Weights of a small mixture-of-experts language model, trained from scratch on English Wikipedia.
Size: 8 layers, width 256, vocabulary 8192, 42.3M parameters.
Training: a variant of Muon for the experts, 690M tokens, 5267 steps.
Below are experts of layer 3 (counted from 0) of a mixture-of-experts language model. Rows are named router (the router's row for the expert), down (a neuron's output weights, with its number) and show model dimensions 128-255. Each number is 128 + 24 x the weight over its row's rms, rounded and kept within 0 to 255. Numbers have three digits each.
After each expert's rows: a language model's description of what the expert responds to. This comes from a sample of Wikipedia text that the model never trained on.

# expert 46
router:143106131153132132134137095156115097183124176144195099112134124103139094151129123069118127095123096134128112142118089135131107082088145124086159145146154111155134161143104105155149114122135131121144186155130128107109148157140089118105135157131110094102139107108131182136096086138103148136120098132115152119103109145146164097146161127143134127128167175147092123103131103161114135089144
down0:172100148128145162129171138178104105186141118124132138142067131133147098132111104102108127148132108117147141119107143120114115116083140128114148125113138103100155124180124144119131128116146119087128093164151094118149166103109184125121146122085141122115145166155113111166136130106115112087167148141111156119120104156149155105092135157180122160124112131096129129121107130152148104127144
down1:087116074144101129149146114159171104128142126089073122140128130099081083095111122148110108158144154134155112122154110127088151140121135154126113154121073092111151158131070166142090144139113049139107162116127124129150123109157099135131075157125101151096157129122115106103177121157132143138161153115115123128162146166112126119140111093103111112131119159147123094123143145125116149102082
down2:136161147145130054103137146113116164155063134122142159095097171139145150129170128115125121102091169115122093133127104151160117122141164099116121133118119130164141138154137108082120122121113101104128086105125138144151111170135120136131076114079099146132144162124085114182132134174081082081107119121087111116126125097067099130102108106134147100130145121130130117080111146135128092170127
Inner name syllables

# expert 40
router:129115124138118138142099121131140106146125130142125182117140136176117115165126156124147137169142108141109114135115200160172116128121050115133109170116124123168123142159131178118113150108110111139153137132124145130127133117095120132125152128084118117146103112116117137107122118084105108145128103167114139116139143101110148139113132124132141101127053109093100069133126101131092128193103
down0:177136092129126118129159140100176148136147134133127098109129112133135117079109119124136152142158164081164129144146172136165086119112128152090158130155128130125118101141163104172084124085127139138112138139137126145108088136150119133128155129138141100104134129137146158109098082140084149143145125070164124101159127105092140139075109086147124105148154096131162159171141174143133120118120
down1:126140128126139108177152176102126143101112112108148127072130157083152149141118161144155106105158147150104118121123123117135114122126123115141132109100092163120141182152119156141146165115116135162118112153136132115075102144134151121142098122100117081156133146117091128108128106129086157089110099111151132150155142145105113126088141110144148119140150112121162100153109135107127175128101
down2:145124125139137088141150103128142134126178092132104086119126118157056116096100106095110122137132152130127163101163123160113154126105113148134132150147088128083101147119092134113138130129137144181111075106131148113123161098095160127137157131097090112124180135102123111144126117116138114140154181148119153106150100167140156116166122135148143121094138138113109095129147128137099115101111
Words after names in results

# expert 0
router:139107151134116136141102115130090130131135136142130186106154110144126126164121150140148149174146116111098114154125198155146121115118088126101106128103110115151119134164098147138103119123099123162135101134136147147130118105094116120131142133115126107152099120114099126103131123095104123148119119142135145133158116105091131183118119113143138110125003115090064095162128116148094140198099
down0:113133114110096125113103127155098129143178093100105124145121097106121138117127099108132119134119099121135104135152108096113133112115094115166162111105119152116127138131143102123120133148128127138110128136132131110134154134157124126094140159171127129092148151092118150144145151131116106119186093138135131168122100105131124135156124080186091159115121130142157112092145124144131150115105
down1:159142141085126142134143112118143148147164106161165135202110089115166181111145148122141131143136143117115128135076171159128151148145111129103149124128148127141174162140126120135151133111149139114134167110105125133137151095144136090123107147140134159159142105110115106107146147143160174150088146155115127153134100141102116107136112122137144162154157137150150090115116113114119123096096
down2:172083168129140103101101132125118102095137102085147153125119107110129104100169107131143099142144174125174117151154145168037123131086107143152100099117129140128099144101112099109124174136104093119114121141180138101180080157171131136137099097117123105168125145108110113133110141131208125115128125132116141109118144130174145115156102122140156125124126127128097103104109148108171132168126
Common nouns, first tokens

# expert 34
router:114107144124122129174044112141105136136136148134130142121122120147119139164126140147143131149129107067165114157076139146126131109109119105170143086103128114175130138113157168153113116115088108148194120138143153150109153133093115135125135155096108109092125088139104093113107112126113123127116094094122139133146101095130148156079080124164150081132139177129155128122168097160079119138127
down0:144125141122197121168115131161102122097132155123122114144174137125122102149108148131164122111147103114093130143190113146117074138129179118101149138148136119154135106119140116191127089174084116128123134113129165126106135141133161165104131119088158095107134136145179095142105093166126137114122114123145141132156120149105126064118135090131139145174150097139127104137100148142099117126152
down1:109115134131089154159126126139127117137125122124124146150132118118133164113127128101136152117092140100148133133123147132122111120134147098119128128131115159145125116098163128108137135114096137099186113131094129146134183121128097092160149178135130131139086098108140076113143074101127143187145188156161131119110117171125161157152101109140146142100141161082132144141120182085094103144099
down2:099101128122127127115094113132151088170093155127118116139120124144141100152114116142143109110096142119091143127157149067127098133093060156172115126132137145136150162076111130129170124096128168111113145119148139107124157148154121166158142149117096148061097132163124107114115142123124110119122089115179129075122137130116132118118148126115110138152087171128146137114146117115100154146124
Foreign name endings

# expert 20
router:138108133146116136108054129133113117137119123133130199120151134131124124108143146137129140142141111115103107137108203154157110128110055113140088149117106118141137147143115160131117143136099111176167119132139117116114121126082122128140108140051111111143113118103093134097129123114115132161127101141139136128162130123112137171103116112146148119089056135101103100171131114173087140192097
down0:162120137093116164154125182157127100124103111121182090114127151142131118151138124078102088146168174080136094107149113163107150122101128151085142115138124133167087145111092146130160149126146149127137126117116118097122113127143116139162120140111144123139152124077126146156084103148103155087116130129120124149126119140065158119148107121154140148201175123126148125134125102116135100136151
down1:147144113147127086092090063098116116150120124135087146120086128120147131128145141156136127134122101116144112166124101135142123114138151115125128119137125217145102095096123124105123091148117112107134127133169103101125125151124092122127150131153142129109103090149124107114163147158153125156101129126146146092123123101140102120133091103128105084155131205114153106099109129128147159123141
down2:132132123109152153148135164143091137089098094146204081140157099128141128107142122101104105124123099128143102139128176147154158115133170127147151133098152114097130116091149116123129096083135135097162123153155157133134132137162146105191095122146099099114115121140147129135167130127140130157097094138111117112116143138138144109091119075126134129088103119178136143151182122151154105112124
Spaces and scattered words

# expert 27
router:123146095134126134098093128137137105152096138138114159140155104087144121146162193135158116099144063071154091127085101118150136123131138148086149130166114087145076140126131142149150168130086098155140118124117090119140133140096141107093079089157112130136127120097100157112131151153111116156124153097151155110178126088163126121151159119153154089109103138157099113105134151113125144122094
down0:145146135084136142140145173122161162119112110110139187121109148105131153131141111135159147116128133144137153122113107107157132166187124126141147080133101132114110150090144139121140149115097128091121132143133133117118140138164071089143092177101134146143110123077100153155153132059162133134132140092141132135080168165122153128143102137121110139105120106096090105127152144152151128132143
down1:101113118135169112123129142163104150117108124154125139118120146128135124145124111104096135123134142159125104120120138140142113117117132148121078108157161155118150125131087139113100123117109154136098083153112093136120131094131141136134105133095112124127174129161135135134126152139143086140157130147132182125108141120138166147156138129129084153109133142126080143141089147153104146109147
down2:140114112124167148131134133093118150072118140171095150121095138146182144133176141121126142127063148113132110114148162109099142110107103131132128091084092124108112145149109179142105154119167117129119131126109172151127131132124074164104100114135140126118138119098129079135124164107124172129129120128140139137130122113118108157129121126128142115104148161159146116128174079121120140087148
Closing brackets and headings

# expert 45
router:141115125137119144096091121130097108142136138144139197126140144148115144138136151127138137143137121128099121129094189143156127117125089124144024137119116116156123147152123131163119153136107112160151124131145131178111116154093123115137126137069114121147115123111109118101125117097113120148120084171137133119167150110125137226113115112156147109109064143102103114159124099157084141162101
down0:148159127112078120167117126127097094138119106157094141078128183157173125145164149111152136105146089125169174129106136159109142095097144081120150135132139136143151114109117102101143137161138132125123124100185155198089134147101141126103132099146110129140100125101151097131087141125135094196127125101159143137176092093136147159138136128115102113146111128070102148097141134143107150108103
down1:125101052135151119123152154185125145088089122152142107090107107134138184125156134107111149106161128121101144082144108161147132148135150140119124120166140117123123133106103155109121133122106141176119140104132092100127105139117113072158140111120124145133147099131146135157168095091134163112130117159136116109131110119130106185101124114144118158109122122116130128109151148160147170142103
down2:099124117099132145127086149103172136171108075096172139131138160151112152163134139091135141156135132086127087126084105119134150136143185105104122142135105132107139168118138121104113175137137093149122110117150125108165125143131163175106121127156156075098106163149130113140093134133129075164110108109162182131131168118135117150114125170141108156134140131147116082137127122130143119085109
Foreign and name fragments

# expert 44
router:120114111170097143154125129127100109132132125125140151144146092170128104135145136125137108163143100098125146096089138161090116119087122108119111093130124136120128150119136107076113142123153135110128133158175105135141102151098081142117152114167114078174110127083116141129095126106126092162121111101114102147118087126116155154124111106116140097130157137095103146146100146110119147117118
down0:073122128135130133134168154142107158145113143149158105097136129100150143135166152098140179122094113098128101130118144073165135166110152126093123081112153091140147143138137154144120133125106128101138138112140143135123115094121108119136174113148115116100126121148150094149091121154122146082104145127107175102090158145139128113135152097125109141099102095141178118128092166134076154164123
down1:137108129116122132129122126092136129117146142127130188128133152123116141130145139072155108144103147131100105156128111125119157107139111127111080138163117106125157125150130124110177105154121150112140137187121133149110137135124141162102107098095086126099134154096108105174135150123133084124086107162123158140141117100085129157131106128136169096114134118142124149125117161147121111074118
down2:159153116174089143137091130116127134149152106125126129125105168149149099153101095141087147168143164121139122125094175136154143130098138121105092148148086128146092144162153100111120141131096140182111130095151109098149122105108144129173153152145101172090164129152099097145104121114110124107163092144123107108086108123086143109123098144152143126123140132115149138131129140154109134120156
Non-Latin bytes and syllables

# expert 26
router:135120118130106114099150112130170125140132161114120158122144128124090066133118133065151120118134104080118103152122092157105130096133122144086153146131085115138085145182076124120117085128116125108112134114126173121149135149092140138144100170107101151144107130148150154081120091097145128116108128126145162110137160097111134103124116114139129103089143130068098136144162119110128182171101
down0:103146140087105097191144133092136107115116092167158157110146137105162130137087096127081166126151161146128075110136145112134164115159136128141106084068121123110149102094128117081149165125094143126138096154155110131139125139133131129093124135117121143106153058123101142129116167125123156106124127114111173067140145100136158139105114137177118101119101145151108064134138152147152149121157
down1:157155130171124120142148144116163110101136128121108160132141096114171166124124139097131106143126102102105145081135085146128122061128143112146083072143143116076118145144103138187121156131167106153146123135145080117110101102147137093134119151115133143140121089135104168145150120091141125157125127110131120162166097139074158126139177139118098143134105119146144123141111080164143100132112
down2:092110119132110124119088124096115157102110165153172124153148163108148134129043119138108118121091130176133158168103178110107159095125184107118174130103156145135133100104133138106198136126160121088150117117102092128113130117133115132118117116126113134127137137095080144135121117127112072172088131146168191116140098152121130133131129148132112175098124127129154120106140133153135120141106
Ordinals and time counts

# expert 42
router:144115122132117133148092125131125133128133137147114200115146096152121122134139147139133139169144109116071120136120194143157116113130071119106081140118110117163118146151095143202092170110101103196164140130139151148120136137101119128138168130118114115123112113114113131105121113099108111128122114129149133126146129111123140207130134108154140114109071146084081099147158127119112131187102
down0:128101139113097127132092143118151118125071096176136170134142104103120086126159109112144150134141155094160124124119110153161158129157104133160118106139107101141124137154094103131131110101102181123091131127112163110146131117124121127123131121115118101124112105164138130105155111143126133148147138112165153159092122111085108134178097134151147109202123139151125099115150173084140127137151
down1:148104111142125126143121115140133113145092122121107111150160149096071159097136149151158157122131150114086137125109122107114064095117168111144177182144140141115156125128120098162146115179098155146132167128086088128109127166111121109131154098127078125113154151148132114130103117130111139141133105118177065100131163129115131110111113171139152101148145093167142146092127139098126118109111
down2:073111085145136130175123167162140102149078073110140136125115113174140127138063092153121202086112139133148121138154119113113116136205150136116115126063139134132133103114126114174094110151126166124105119079132131154119122067129102118139104124140153123128140094086159129093120106108126096135145147128110123134127114131132132143127133142183139116109132163116147115115137094146128148146158
Capitalized list openings

# expert 13
router:129119140164125152145152070124117158129105169129108091110176097142115133128121125128172132108132123109109119110155091144120132095100098105139143164113131143125077101134136072100127079133093133175071104137190154124108125126121146114119154171145114087141114127125113095156161119125114100137088130139096125108116133134138147120114138121175138144138149119120169106110105131145130187116140
down0:153104076124105158165141124119132136124089129079110150145137089131170136111127110166121103109090143141099142172146131106173138114098144132145118132139153122117170138130132122145112153156157134122107153079127161169140135096133110108128131100123092100180143124118103104135120145138141120143139114135090138114148123128125104112111125088115130144122104098129089130077146130132188147147145
down1:104080126116131135134087157102123109150145129141128098105160123094102132126127125145119138117076055143086132143172148137125165129171131104152136143099150140100092122137098124112165107140106192099129140154157145125134150085097199161108115171112141129121124136205168168118137147138129115129115130151153176105123138100128167084134104136136114144103157159129119114125163092123139163176105
down2:133100158124134107136149135091125178158089122132136123112098122125098117129143139138095076145151137171179150144146133156114108168123117122108083135150097158102108121109135102144120127170115125163092106078117116124130149115118141128147172173162134116154124160142143126100155144173118163139180081150146168115134152116126124093137114154142121155060077156133158135126134105133147114160100
Word-initial fragments

# expert 2
router:175092129129119114128145092129163129154150166139114111069118113151098131164158144140145125165156096076121122111172118101125136123122144120114129157111094128136142166135144133139152156112100116114122140180166109111123167118154117116142135135090112106130140106030133111116095137104076128118121112107156156116128132130102135142136163085136135129106116099106168140127154109161096106152102
down0:078134101107101111167098098135103132105141142129129125098146181127111097142121116111140151150151130137144087163146088128136138099065167136135122119127163126096174133144096121118116144151099134109125159151165154145150107146081152109063097146125084109094107129128123116158101174163096129145117125104124134143127128113137128150127122110121108117098158146146123187174168120150135103163152
down1:181102144114122106093125129141123114123090102134098153113135085115087125133127136120095109122190118111162121135128134130129136119172165152119102083135130147106121070110125132154142129076100076168126131145124092143134090174111120154122146136096145112103129132134107135122111113163172135100144111164155135167120129111188152127164157148116113108124148152151076142160111096094148184122120
down2:123137124124112163144127104123163108181141139178111108120135069101088144105131139135107081119116118145171120140133080137103090115149107120108112108114162102120131119152162138144121119106101161158122127161123110121093146137107162132081125132145108123101189141136086126113109103152108074101132188125100137165094111113133149141130115155139109142154147110100133142113136126111139068126114
American names, months